Weights of a small mixture-of-experts language model, trained from scratch on English Wikipedia.
Training: a variant of SOAP for the experts, 229M tokens, 6300 steps.
Below are experts of layer 8 (counted from 0) of a mixture-of-experts language model. Rows are named router (the router's row for the expert), up (a neuron's input weights, with its number) and show model dimensions 128-255. Each number is 128 + 32 x the weight over its row's rms, rounded and kept within 0 to 255. Numbers have three digits each.
After each expert's rows: "gets" lists some tokens that make up at least twice as much of what it gets as of all text; "mostly gets" lists some tokens that are sent to it at least half of the time. This comes from a sample of Wikipedia text that the model never trained on. Tokens count by the router's weight.

# expert 6
router:096147092123135136090165120105107132165106175192186142137168102101124153130169149212121130149169163129135067099148115113154117129160178077169203131153095112177110150099083083154109128179143112141150153087141131100131132157113114119131160110124183143126113132109132083076024126085147170138105134147110111177158060103103118141105105102193118170131144151086148161113081166153097108084154
up0:092201160086132105139098154114117119134085089073132094178119113095154117103160110169142096113130162124138072093139141130092062115145178163083148043192100135133135170135188076166106104069141136158129137084172094167094117080117124166116108132120161125114127121127111152178118069114132108090056127134100132111158081176146190128161136166106124186090120138176135129131082123170063150071111
up1:125090103122078100119143152135153089134206093166145093092163132173112158107094124130136108117136122181090102186081143114130088105124155118102189149183169148172147118094150092127104182149111134182117098160055151129150136130189166115097092114129121094123213130175117119091120117102081156148216098122144084166122072150032134103121076176171100098097127115124131218116102153145161092065120
up2:181151121058123109068130102132133062146182160128131180110184203160155133139074146186103058110087099117141111109107160122104162155110110116145091156094161113086079098101178126120068175149108124064124104139112137115128124124162158127092109073146188113113130095150134179102086147189109112158115112181136129149107134181105160149075128167166126132147141136146056126153129151116076113093127
up3:112131179073136159124099133082093157135152106116188109082129182137122175132111126169110122151124115141143132118132075152139045101116179142172130164102070089088103167184148131115172094130071133121107138053103144060190154172152139109135100083099141114094134159103138096116098207103112125105155187142130193139073151117137084115131146115168101140115166175095103105106146182136131156121129
up4:133143139134214115156084067102049101115106132185110158160116104108062162177140143166127106117154135114132129087151134146045073115188146156140148148158088127153128158139181181155142088143112114105146145150099130133169175164096180155061137078136143122137112126176129096152085099123086115123062125172117098135149054101081159120136090124143084128124137089128100092147144126156141130104141
gets: ":", " (", "°", " Born", "′", " Total"
mostly gets: " Votes", " Genus", " Total", " •", " Released", " Label"

# expert 49
router:146125110107145147128134215118076132127086151168123154164136146155084162190125152126070162164074121219111091089081142083104145105151168125133134101129135072100104048071118090025100092145040100109100140130129089162091090084114096144108147119152120156121107077207124098125101099085134103126147135155087093112130114191125088146168098092118114118113155100096151132106119164133137116167123
up0:096144115127142126180122131150153114143064122135119137099117146172198149135086124083111109114107132118119125120064120139144126153146134102116137135106205110053159102111105174098136104134094124101134120123126104182116188120097193131124078115004156186063124093190160127171150147100125110146105163111077105134132122164181089122080105109108132129116139095116220103143131111107098140087118
up1:160122157104214118136108114171133101091085125115131113147066144089151114159114089103190119135145167128122117151089211110120100110149153128125101188124154112118119121125148170133130151117093145105180135144117176104128139107104166098131104088120099053109187093110116100147130108138033107082153131076142102112115142099151156132113153138121045153073104115178136110097142070121138121145114
up2:149131149091077094168076106143142150134127121064138099102102120189114120133117064101173147114136059146151131079055128121136124107143128106083101150122176144148137092145128081094163118105162114117167131175137102130143104130139131130148104137166151129117184113128153147156131156172092106168179109075101186147125146126126129113142151091126117079055178148188129165210117111233122115015118
up3:128091143169162135127109141074156108100202102110116146137112086136039144112103116163117129146106132170109160126092169078094096124117169117114159209118115103102091103117157125092124095143114037113134102153103119107126111143102188139160127125120134073112037111137124116149129123121116128117123182139110094150151092190201204143154195082097100115181109148169209090121128155180119155179112
up4:102135149114113130216156049105114049147113129097088154170131110160171090134143105072148114153143147153156090095054149129093075106122143194101096124101104126145119122180120158140097148124133098092130080101130113138132173072139111138161082073065150080156145132153119044189145136142136078145134157137115118106131087110158156112132124107090110138106094148154145064154170131098157122111117
gets: " the", " The", "The", " its", " their", "  "
mostly gets: " the", " its", "The", " The", " Its", " This"

# expert 50
router:147103147176109140190155127098127164138089151096043125149154085103130073135219166168092171140159123118103109143161117130096139091115088101134126057140129172038170138119168110169167084161186110170080152109191174102129188178109115163155141169126070129158142123136140127144062150092120132118113111125179193135041106144125116110125141146090079189109123099085136177120140187151114163134111
up0:157144186149115073146127137172158126110098161143121127066127093103141164146160132141082070143188121146135162080135077119088139105148122143132123111097152128083138172103102115119155080102152109102096085141146165094160185155136173128158103166190109149125142180107151160164129148089083064090152105098189171157109112146117104073115142132101108133100090100132148160116143162153155173140122
up1:174122095119139100156072120175174148096101124122120105078102141124132172144174164131147135129180145086158107153152130182126112108191106133152094089102157101077141172118179161101121141059136095095170080138183140049118170114151121136127161181085111134169142192148136088172096174154159057116137139051163137127117183175138108131066142191127135102151058070134134139164158163163096114123182
up2:110058178106160104148097120084132144147069090071017130121132119115170139115096077113151163098103149169092112180124122123121057075144115137111124150096156120128100141114142100127143137027129119092081111106146119162108176144105193114155114127133136097154072138130176105135158110141115104130149083136216128155062044156172118133109209118137173116117153120110103089147115130140140197177132
up3:135121161156134087133136163121116092140143109108114131120080100120152126139148071151133117107055110188119145223144138074142175131073039129118162170150124122119103095105137119177104136117161150117120166174128136157135138132100157099119159133029137132160168096122174146118117114127069107162118083137146179060127119127168095098170112140110103088085152091154101167130173121099119106144094
up4:159083169151150124111134078157103080136144153089119176117085116120156119084069126109193070115103089140111129146112117154051120098085118189071120177113098119157092104134113148120140108206080157128152143148179171138105141123138133132133094127149139143123125180119136111158147137191095096191146140102163173051169125160158135190166154081100186031145125135146102105127134165157190154092135
gets: "=", "\n", " (", "\n\n", " \"", "("
mostly gets: " Succeeded", " continued", "(", " Preceded", "=", "Early"

# expert 18
router:082121121054136123145170134100113102190059118140103154162201103157121122115128181080139123142174147141123078143135087102134144080089185109149094130195143096149169101155098062161143120143148105140108135097056117124166125111178155160164121113094091144153050117176134147168126137169152133152121097078134087142180190120140134101137116170129110127129142120130114137094124116105103191173061
up0:090129162121140073137125164120169057099101151133114129181102125165164171102124092194185055147137121142170186143108145129145128209145139124057102153164164149108101135121091150091094132103119154131159121154146132092139156137115168159157071127154098072123152157092123121141091079151071143087120073175114126170059074144134174152074109152156125153137084143107100090144172160158122104163129
up1:122091039168124109149170160130131091133110137125106163112106157139138101166119097163150095113156111114098157118066163133114115103098148127146162118057149105137091196141133115192084134078103115091103100151205175120097118124138164140161088129103137123096156138162133095109112094148112119123015115126114169092111112114093157164141129174150114045073060128116124130161106103117175146144109
up2:109110132139177117129122177174098124148155080151173166130146081168156145151063105124111123089113127111132112162125127149090123134102123150136152156095124145167130123173105123154128174148080127170146088121136108115070127089160197181136127132105082126032128142067106125117107102151089084095153148142144132129085139114135081172131117193131118143123075241220133149137166161123117117104077
up3:165124053158171150161125155142143072108151150089104139134142115096136115131078090129106144087133132141173145104170180134139104138100120112109100148113156086181105191110125143135161148106153123086121093180144111070054144082144103158161149122064131189132104128104135157147111152160119101151078088076108118155119118159155234157162152153124103099138109143194111163140128137184127131092065
up4:114090135125067098145071144124153153181054140075128159160079131159181116063163086135162155105150121135095140159084166137100169093093086122124104156155171123100162088156125139120120124139155123105150078134078072151129146070172164142150129118105121066169124146160132109113057094123099167111172109114085122124172078124133126145183144089139183037154132102134064124148109107122166097125093
gets: ",", " and", " in", " |", " (", ";"
mostly gets: "\n   ", " originally", "now", " mainly", " between", "also"

# expert 2
router:106138171142099132150148046110189124126115155132164089067147116108120155096166160079147133136059196087120118122150086166117125125136095130188143177183149159129112104187115067153100129158118080078096113086138087102093158146134113172162128165144141158098188133081143169093189166155146089093119098151199111112173152156078112092112156131145124096164104145126146168106156113132154116134121
up0:119117108151138108168114136090165149167103177115165100160172144104080121145155111107146101121101140133151169110106160183092123139151175137129140093111117151147169136132096110107155131126108175139105086097139143154094096170144114170135061179092196133132140174122160086115107180147117140092216117092167204152071060195106144081081166168182159084146071143122096128130164110143135131132128
up1:098122111089069088120165098157147136089142092133190154116105113116106147102103136143152143113090140115130128126134177181108142123167162068102131178207123154115136153147129145160133100159124166134055125136132096118135101112147145132129133087124113154121191107109203064134084187122131178096168085199100132108174065156125115151159136135106148121146094103158123098061141132106116070141149
up2:193105147166071144156088150117143101118141122093142163108161139035143161099105174096159102146082167088132155184090165138090113158064103128137132155179117099116164180134142101154162168143157195087151149146147124134146183167162152099161138210115080082160093094071138133133169151156152158158171110139131175155100087154171142181197192140119171094108121169134129143125142160054166068123082
up3:149100162101108086159148066123165164169164127109191096160075148129155154109164140157147113124119126102177122106119150165085100148104117090170150134128108150147153112138137163144142064108121094103119144133079144121053084132138109165118095123107105099095118164048146117142065152095079064083132134124111074063086145138086154117150117126129143100139137179146100167103122163106218099129081
up4:109131109165092164207119127171183123139151109116139159099116117123170205099123109127148083109099165141111079128088134186125091149090114130123103106103118127119086073134103151121118157128139163115088152145052126084085127108111108102124157099090156061117121151124123095110159095117129144140138161106114129156127140129127211100106220134118140094122089174063104090149158143184121155116109
gets: " a", " |", "|", " an", "  ", "ing"
mostly gets: " went", " much", " a", " caused", " get", " moved"

# expert 47
router:159139132191152120106136175130156166102155071129135121105116061188165100178183091090150145141161136115104209120162111132162080172103125157185049121177118150131125184143170118102105151156129092156103096128196141151129140163180103069140102109124131131164124132116107142171121104084159205135135116158156157161105121095095112133096090106124115088160156184159158157110154127126134112084159
up0:078112170078139103178117116186153126143117123168119151113105165100140134154104121113101165100158128169151127162124115122028100112160113127076123127125144079092126150146129104129184147060101090122136153149142097157198144079168082100118075139088120111121164104169128103163170072173042086132120123103117135108093116066138153142123170146100083119106138106191123142176199137158090175109156
up1:171114143169075105146100138132114052113163098100082173116151160120094149131031132084146167157113137149163175109124184107118152072181147104125154137169162146070129099124089120160111157139103145109092081134081083091137163168160168075131107066099120113161149168130119174093143108165109201080170081148156169107131125072159115088149145184101148129150082127111122126121125095096143186122171
up2:109128145147112122116131124146119104102142108109147117117101116090073117137064136109152096114123140160144131143142146154000072157149111156070116177165154105076078164124122168165138076115082124175102079151142145148178165131136165125148103100106134065052198186137195110110165108107138162101167087127072151102136134105151085173180156135158137149097132103168137117159128145169088141154154
up3:138071105131083089195149130177153119140100082125150118131106142115155111142125131149179141110146173165166111150133157119107101073152140123107110128120164119133134118189173093106113116125161141071085137083107117135126151158195193136142128089095119084130138116138146083160140084118117088129110128110159157110146045130108173135124151149084174153097100178151139100141162134103175185068113
up4:123098170124101095180115146169172142130159133148172158111165121096110130132094095127164144072096096117175187118067092156074049143109144206111142127113092097151146133132176128112099114123127129129089094174140100102108126098122163125139096119079173120165135088122155106184154158149058176074141177169142157081129067131202166155096117142122126152097122148151106098130144136171176130070141
gets: " and", "s", "y", " 6", " 18", " 7"
mostly gets: "final", "finals", " woman", " novel", " death", "1992"

# expert 9
router:133128120055126143105069120127127135144172078100161134138157131180173164047170153064102105145111132086096136144130122119147152149116135136097185157091146124125180143141136176132122123137031176149130115129122112143162077095118101082144130176092128135151127091104120097152132131137144193136118145163084099119047140118173143115040107158162107133190123164107138117113106104134126127143111
up0:167164190142160099168070144139125128112151141116024106103135165129151097154119123088175044109099072148180116129039141164135145157146147113097119133101159099190150100111149110096078105110197108069107119153124201099165096092204141142159122163091114096130143123146099098134125138131132152141141131110094127071105120145072089090156166167164143116066127113126116097141151132160136158149117
up1:123092162125142117155056077180105164133142093100128120129105185120104095098137095120161074100136157131118133107116144191080125120081162142111099127122121117170091108130121128066077122114085164146148108150140148082142164081171146101089100173117104036117137153121183120126123035143113175114133072189113109090129129142116159093169180124095123148141094179179120088153087131125112196085100
up2:149081154121177122102094116114137102123109098109124146151103101131099069070078078127155097121097176087201098178098163118093140081075139106088172146119151125169116127168130114177121068074080144110048159175117118076108151106177154143174144060083125122088151131118192097090142179121145083137179165151084137129165111140073115134127161112090153074127160107184140075143134150073076129101113
up3:145098125147118105221105078138161082157163071093073103109104151139082090159093089157149165125094109152174078117106153120173103059170160193120129171047127132174087099174106116095107109140119148074105101142111130122159176145156146135107127100090140137134098172116161123192129091190113119117134121088109111068146104138148125136129152161102134170099102076166129064138096087109129167156126
up4:126101154092111082124087139122135104106098159126120123146106160124122102117145116103176120089079132141137126079094158155122075095104088164112105128123111129147160126143135096096116118092085130080098141148127122086125173151210117138123106103125102110145125112126134137107084129098093093063212130176141136090155172119112125164075134110158159129104085114106096099091147135188111179116120
gets: ")", "s", "\"", "}", " season", "000"
mostly gets: " Cup", " Award", " Player", " million", " season", " Championship"

# expert 33
router:078081100153125131116151088115157195111236134162180121165155135109094150123125101162102163140186167194146186130129126121108116141107134143152159101159155082116088134085110173141134143166131146150131115134165143142101098151146123097153138143146144145104136130096136111105179154122098087118089139153178126143141173122084089077159119135172194083140156115099143119106094070131116096186144
up0:144095178081142139168116132140117141122185136091087104079135125086139147144104126122224108136108101224125166160061100123135089067163147156107148104085104117168131089170148108133061139083084089079112101160149121133168119146088151128167130134054089088006164158147147073108111120123110125112130067111124166123109117154125178160147133119153168136154129126155081086114129112088103145139077
up1:112087094129159110205125113173107158112141178167108201126165065147112136128144113146124133106178124136161151101148167152088149144128117077084121185131109108140127124144123145115096126110148083104089146143126128122100142105116136102215143091138171126139124165095103092166105163127102104161155139050142103096129140069166136112134126103173221087120086154124113150183107169150203150149093
up2:076135133137114077130107106083106089107101111109093111141117128129127098121167132106200085117125136165130193143063155116061096110069092091120128149114116120179137087121120138127093155118146092116064122089182199135114162168147187150201076120128176105092157188121151156126151168174076100116198053081152139122148111132108171127139133158127128147063120082171155096182073143118227151140130
up3:113078145125137124163107103150204127086145142142092188093136149144128086135204138144255115109129164153207154137109144067144093134073177113135204125071141127124098115179147139119126167122171172182156161144138178116129122135185135172165091100105146080061132153147127107133115171193134099128132114125144118078110096127128103142143179129147190105118134072096126098103130087182116174135165
up4:097113106108145157089119139176116125086121134098139155108141157191154095115062085086196127094127126097118167143130161123191080157131115119087144140109210086083061101168132154126168139154119141108125109117039133097153157116113142133127129113115179097074159129115137087164093180149109102127148078090171163097162114153152149148164121154085135102128188169116109119160100080179145163114080
gets: " was", " is", "  ", " were", " are", " be"
mostly gets: " was", " is", " were", " are", " been", " being"

# expert 42
router:104173109174086135104127118135098114103132103122093119222133108084087157095093130162130141101109101107143186130136099056150151136122122128079151126115175157064169073143143122100108126109096125123197095106092056172113101151157138165126151120143115123128102114054139199144171120077127159199105168160108088137165143142115156140068096149149101162169164120138151134099158157132099109116095
up0:112136093087148133096099199164125147076132128103198091157131121141180172161152138166153131155131118083120141175121163109100146147063109141148132122087160093079097071078110084142103132097108120121115153123146152132191160128197174149125141103178145079134078169170150122085154145086114178104228078119150173120131126133083151101170067129155103098093153134091125140141107113174170122059164
up1:055094145173124161122084091170145090138153139111148125195107115083120153138071123127143089135108119125132046151113185151188106108159160166205064141113111162107154156128132142166117140107081105092134156144094164119131059125116222199075108169121124095119097137138191112102093157141094209107133118127174153162105130097121153144156054158183054146158172092091112168110137105142088114097086
up2:131091145143164119148046144156145133119133107122123167091154110126145111162132128190140101145135090146125112109124130163076200142169105122122100171140175064098138061204112165176083134068122159099192160128159127141157192109124127157092117100081144050066148152081100132139149079172062112129100104123172140075103180129117107129174124109132162124134050135165105113137188128169128162155077
up3:115094119161162102143148146113108160153123168114124157151147181144099135132113106157172111112083130170105125118121102101132093191160079156104160152120128147154113188125159121098085145098155153126141090125174112109151177110095125155175175183132106090100115080072176180167155104163090130092106126180152160120135112121196117175099162185154144092085140120152073095112113115101051127098054
up4:163113192128093125195067154124155094083107122100113113076092145161121138181141130113158081151116118118092118142068144174107127105155125167062126125092095079168110137115122141125134152076109139093144114131108196142107116213115136120131061144149138075048156125079173054097197163117093091053155140215090108107090074121116100133140141141134158112137137150101124109134128150084157174112121
gets: ",", " was", " is", " at", "ed", "y"
mostly gets: " stated", " near", " saying", "berg", " said", " agreed"

# expert 7
router:158110107139078160128112129151125106128180097105171085144142107209091083093126163119127134135163143137128163153123113157151117180072132137148074151116128188109118188103170135105066147108056083147181137073205103156125121097137148126123114175130087121125180171078154137107151146158126141140123112137135117083042131060156121152132115197080119130155133168112139117119150082122071162133130
up0:134114144152111074162152087184183145130143148123098133139111135174141127134107122138170139097185125110164110143078105134132102145122100125090104102164106093083125176156105123139113152092151154112128095158079154115094112131136146116130193093135165134090141151156172086143102127144061060117181096111119119095088142133128174079091143135138127153165104107171110095105118072184095156116118
up1:122127145109095128137152120171124158089098139116120141140139134106125158121092111185183098172105112111169176123075098190134198103148224126081091118080196115123077138112114154118126133125101128058172089188068109051098163111101222140114077124172176063087136157113105062143120095103093118121187135125105121103153120099131135158098114131146078089150108159162115025150152141181134129113143
up2:108135156111088141116108185129147112169105098122111154069163122126147161127162104146088120103114111115131077144147150127099110123163190136151167145101126129176063119108128128161127137061063065116087156141114068172135137102151129116166177198097066112161135163127135114124149106127083093205097175070150169176095067079168114107161109175129169095147100118154066118138157166181149115090083
up3:118079157106121113157133087145158095102102157094092121135122172144102145096072133126185138132162117114148121175094210170108159081136126131098156166073120138107088169132094131135141104091096140093073136127156065091171116139165172106183115113156129138127091147168108138211175097111087112109200040091091162157155105119204144155176127173138129110150083081154152139114128119181088160130091
up4:142087115143146162186063133173127129071075106131196150137097115163144129164069112099126136110133128116118165118117179114135114114113130145127098096151198121097163134129181150115111148132140100113107143137123132136132074084184150140127092074050119089137095150168173158127149090186084067124158177087168137107100124122121156141165187173135151117123065077123161081125079156164124069123052
gets: "s", ")", "\"", "0", "5", "3"
mostly gets: " kg", " minutes", " vocals", "200", "и", " Records"

# expert 3
router:049132057113096168131163116169108152186124203123086091105117144116095103166176103214124112091149081099165102118138096141130119060085130250170070087156098083100140073124164186142102149162164137137121033116173129179123101148108109083090162098160124125149128147134120186087167119100127134087125232133136113171119151130145170134143130134099094139144178031116147133166071106101177166148113
up0:151149120129083101167063100115106085127090121135135246138126125101100140100114128117160115123104132138151132101090185191101193068127120173098142095124184167104132134103189085160101123164189122176053135140171143140142139184129187176074041112158118143117069109133152140154172103137083123067177110090110148115094122093109154069131125164134107094095113071130126097121191136082164139055123
up1:139079133165059115151075122144136124163137193088069109103044134140124087106130123134114103123169126146168164151069130116116050105047066137128091100129188114128101121164172184157190150147091121111134116145108121174161123161150166098114080101078117122108177146113134111132126177153132095142086102133108175115115126129150127113118118147114051126082126148144101080190091126141122158096092
up2:088121162093149092112126111160134123146153156056117105176134118135111095158109147133146128087103108151100132151027060141034116147130171165091112061077122181120093160137120125124185104138116113074156155135160136116176067120118153127127106056096160127102103194082117097125139098142093134101170067157166175093156164111159154099120151135152111150115131154113100097155141127070160136089151
up3:152120174110115171151122175143158107138125113114153136131151138143104092099050118095199115076056094183157119118106127170126100126159149154100161140135122076143114080126141136107163130142108129086204112140126095098142103099161124114128145114095160131161170173133155130154142119184127084115181146181163172087135115101108177150161123153171137134098128126152103059139102193153098179156084
up4:171068223101150102170099149160130156140175152090082111119072130148110085152055169125176121149137029122195085105088159117075112153143142114129125120083126096106132145130128133125084073119129073114115129146071144177130115129135178104181166132126129138087081112155098114152201117132082097176141117143116115090133104099173132193090140140161115137095119099162096070133137123162096143110107
gets: "\n\n", ".", " \"", " (", "\n", "="
mostly gets: " \"", " '", " “", " there", " Succeeded", " Du"

# expert 55
router:153115112071123166097108113122095099156140133129081137209169109179137101148158139109133123138083183072104101132124121114147150129216159119148088189048120147199162095153110128145123183154151162112110094129068123167086166111132148183169108147141148178146094072200123106110138152121134125195065149121092124123155118124200104162083131132087111153139118161168124147144147130111108141106084
up0:152106106125117111127107080133123071132157120182120127118095113173176119144121087151144088114086102105099135145082135155044091129073131109098181137141088146089099135192131137049115111084153111123136051125131143126155118104148181175146152127120110097128134110145142102169111101156132107132153142130129196102146092134141153202125153109079065097171067131175124045151097147157120151118116
up1:098127133122149118190121135155074120112108156110124118117000102159163114119090107101168072089124139120120127105102149115095096090122171159163091122104123125146121179127167098092152108115127129116164060186101117155079154082155123184137126116196064216072192095097108135116152129153035097143169048177085153092154144142101173124094125118124130162084116118135109081169137112093126176135185
up2:113188168098213103141096129134162114125113138124096204108094099158082121145124165147101089131129119147143112135076159126133138148152154179169088107150162137117080105108170181167153130123151141132111117106095153123156085103156172146108133185101094101031129141121144081173098107150092115132174104046104180126116087121110171147050135087077147092150121088146102124136148171129144180059149
up3:079094147126113091150153118156117095110147073103113190087129142169104103066119101146155098112127112111138145137102100185143125175170101130118129122122115124147148189092136121086174081115127088151153077117092168166144107110117129162150114116063103090094125147136133116118164157107123099158099114107119166130075144093129146109167165164103140077115073088150151102148152167186170173084088
up4:141115149116133096127071063140120189112149104082117158123093184113122157164114133157184125109144109127143132104086108103091102101144135106151102179090092118047092148110119116101194148113119134106123137118132142129078125094132129141146063152073119115117165105139153134159112035140134158148190122192158162089124109113164126160176165112116210150097121112133131090160164126138108155140088
gets: ",", "|", " in", " the", "\n", " ("
mostly gets: " until", " After", " During", " early", " after", "After"

# expert 12
router:120157146171136132129122091111108157145151112097110147139126089183109140061191153110102124160146113127117078186152119115135160092165172111141118139146131037095144208160137075095097115133135106132087115115135109146087152116142139156131156124163085117104104089130156184141147125125141209135119139137113102114101118049170142075075102123151076163145141179099112128124027142118089115158129
up0:190114153108203145109081114205204078119129099085122103124126123154155185148160102203148069105085142114163153101139147105124144092111141140083124149113115100148110126138084073161137117138101136135134113148112105115100115103118155105107109175132119098058147136123140157148155096148101130134114124126125146078148175117188141141136161133143089104110139088146156059136129111153158152155093
up1:162116151148144122164101121170146128154084104087163173157105114154154093172082112064129138099068135155135152118034153128073097158133153136037082118135108064127136133147119058113133166137088164136152137161067075079155116164108159134163053117050081123093108119118132106124142093197135135071144112141183165102094113091163113161152170158188091073123122046163122123174137150129139144141069
up2:131155166099163088174103146145193124151105126075121170093153159123106101173107074113144100131101120150215185176125118129079103122084148159171106165141150112089131127154157103110108146089120159110121132152116092143108135150141185122102108102120110096066118137126163100138079110133137125144145151144152142141138118147160133149129215137112140156089152096197122101190169127176142142129125
up3:153107125119117025123117141134132095140114184049133128095106154191119140108114082123145119130146102116127190148145119136117108132118137183069139096156163130139104096115113130146131128129115161160102131157076197112090136163176168120176073174177133123079177120081107115123103173179128173093140095106111156101147119135152152128116129147142098091151095107154113132157137163138122135090165
up4:172137186098119084176124143134153103175097153117154145146082146090138101112144122171156082134080119118121185106033176167085116110152109121102095119109150158109108103127109125102111125101128180115160133145110159125090091137076189116093110172088098111185156084057176107141079120139074126154093129064076148139110112108140145188104200102112136149139133116135124099138189145181147132130079
gets: ".", ")", " |", "s", "\"", " with"
mostly gets: "present", " respectively", " where", ")", " however", "."

# expert 15
router:095118102131191151129136168118109104160090197138167147086147116112107155092133134116133131095129161166124097074128085112175127115169088091119129215132121088191144187107034138156114138091174124094120086129124127085179160139087134164110197138119137151117090161145105103124136192177121128153122180202091137194170107165161139089125167093145128087134176129096129137094103137099109149159137
up0:117141113115146137152159152148110161068153064127147107158133157132161127144113084143226116065055145120212161149124132142086080145095129134122135130108138133106127106180163076129147101143095130157118123137097178147195154124159157195104081119149138127145169111156139076095161154128148120133117130102088086079127132136157162142151127166125172079138066144119140146138087167115143205106128
up1:154136170165100120170100080117105121174131157105092182151099143094131094124138106135106138109111105199187124137074142142091080123124143118115143162060147096165121139131076168149141143154141130121119069133119113097130182106096171122083179087134081138105111130173149141222148116118116141083144111134089185082132129114113140097083142152133172084081056122081110142151113134138104155135090
up2:121093151063143119160134130166133085125134108093148098130148165163187154163085059118180109119071143185151160130131146166140107087114067143111122107150160098165120186180133123181147127110087128124123083134145115150132171126150137164065117128159128056063140149148156141163183103163091113098111095155167165122141122123144154118079140149133144128096076145160108128159111126127075120082121
up3:190089157114117115110138134127126106117073113068139111104055153102127112142096077132130106077145134145176135170116149158094102091138132138103144112110162110146130133143131143129086151170147133097121074148107135157132145136157155117113110115144170120145108156192167150229104135158115096107139153137191115130123124116149095125113179077069177092072080120172108131124161083142113126137100
up4:122121128125113106154087113141127097066122127116142134131155111129143074118158171092182072164064066099185144146080156100094165084139091150114111143102162136149087131150160184125156109083090104125145107164145064115175134138185165147109090108132144121104114100171123152114125116151082120092103070061077160108149136136143121100129149141160121140162087073166125151126089151113098140111109
gets: " |", " in", " and", " was", " with", " as"
mostly gets: " played", " included", " took", " located", " won", " include"

# expert 31
router:182141149163161135172131109149110163154106165139140076120075194110131102177139086178107150106144139136134128151082146210154158070117157118120105158178150190069152193152172166135109062163074086161144128114152128126086111055085144103168143125134075090083134077079133130113128059130153092143110142119160118149065048095077130091057096080081108155118117093097101167138131085146091142145156
up0:120147124141130095134152098161131132163119089153126156111130136150100187129090162152135177131143122200114135125090121168134088128153071152155135158134114128171144144127182137152096108130117151152159108175183134111122068116110151110117158070157149104161071088123157164172078117119083168119166122137129179129105084144149097110109106138127144174148074175173119104097126148163163101138142
up1:095095109153130127167145111103084114156147158179152102108092122134096103120136128213118082091162069140154123132074095169120102084149141129085188156103116137107124187098187166061125116109108087073114093064164177099111169088117165069165114126150196124088166083133118141148136124164105139110122077125113159147078121129177123139125130106074117154088097109148134199158197079109136118117120
up2:147125151111139087137183113143143143120168135087144145145105141140136149150119102020146071133083071183183137136066099075115088127117139169056109121103121141094111143176116161091145100143149100084165112134098160132108112094151132129202127101124171171105195079120179152127152111155106099123177101104124176179095100138142156141157183106204125119125118116109161108138072109151090192100123
up3:144148155158090071132182117138166165115087120122111168089140145114077137146146083102119150122142087114180157182127137093086192050095088224111143123137185160090060133166170114199162093094098109085104101153119133169189103091125142146170113099084126144087132133167104148107089099085081181099087185132140177045091114111088150119173129175085085128113050120135126143115076119106143113132104
up4:093101161151150078125126173129108140151138115140090124125161109179121102099148128117189093079057109142164149135102154141120171107179083165098122142110120107127089155163135159089167113117117148095123137091129133117144131168067171113149124149081108104065160170135143104163185127149148083137121128122120154168115117164128160138160105155101166114126057139151136069098107164121130199132151
gets: ".", "=", "\n\n", " =", "\"", "'"
mostly gets: " =", "=", ".", "According", " According", " led"

# expert 40
router:120129208061132160137117135155064114129086159120094119113140119097125184111114129135164108094092150120103086075130109070130180156150132174120163090142155216122164170120102165155096119139147157118050105164119118120074137093117131176142160165146147143156080099112111114101156142118118186096134124149121106112191140079131094124090125190147125152127142112118161097138145188129095131110134
up0:147105131112160102167121086113138115124088074128106096106085172141129119131112141087132124057087121155157161103091157132100098129108155129150057166107108166169122155254170078109097105148076117152075063085084141136111134090170137171133118122068131119084129139123144080098122104130095093105103146123170136072125124106140169096125174126126179060099073120108146109176151112101132145123128
up1:131082110136189141161111168136126109141156140166114123137113149163109095187109086117153131095119097086141085138076176154104073107125174172135134121122148127138095121167112088159094162098107144106137143122113106161129118088128153127123066111048120124111093198099130085134105113174086154112164118082129124147111136201155137119109127180109092130183084128188113057136144138089142155140168
up2:117103174130056134176135133197148114110164180089115080167102129172143106142038143160149164099148084128205140133114142111073110123073119181120116117089098145154098087156134169164150182103125137160157125118142113119117135098162150215144051112155159122105150130145195128147129157196123154102140133171100111121144150097172155147136101196126125134126075086111128097145174108113149158093126
up3:150167151133103095150096109122112131076117108101058124112083102133107122079140075162100105135097161200155113070106183161114110128084159113103156089118118127211108149160107098136138122142162115160088109166126122118113131102099103100143110144123163121120134159091172153117125080143115133139106102125085208076138122059143140133198141155126130096154079076113093163131157094212175122131136
up4:145067114129137084167122130147097087120149129085120110153127152142168156120146100165126072111103118133139033097095094139113073148096185157132185095136173187134187163145123192115112127128185159113074156148142101081135124106157166128098114154129126131134160116175123098136148149138148175073145107143154093112155020077143136113092174153134143108118132135122171127153139129121116089088169
gets: " to", " for", " as", " of", " on", " that"
mostly gets: " called", " However", " said", " because", " considered", " before"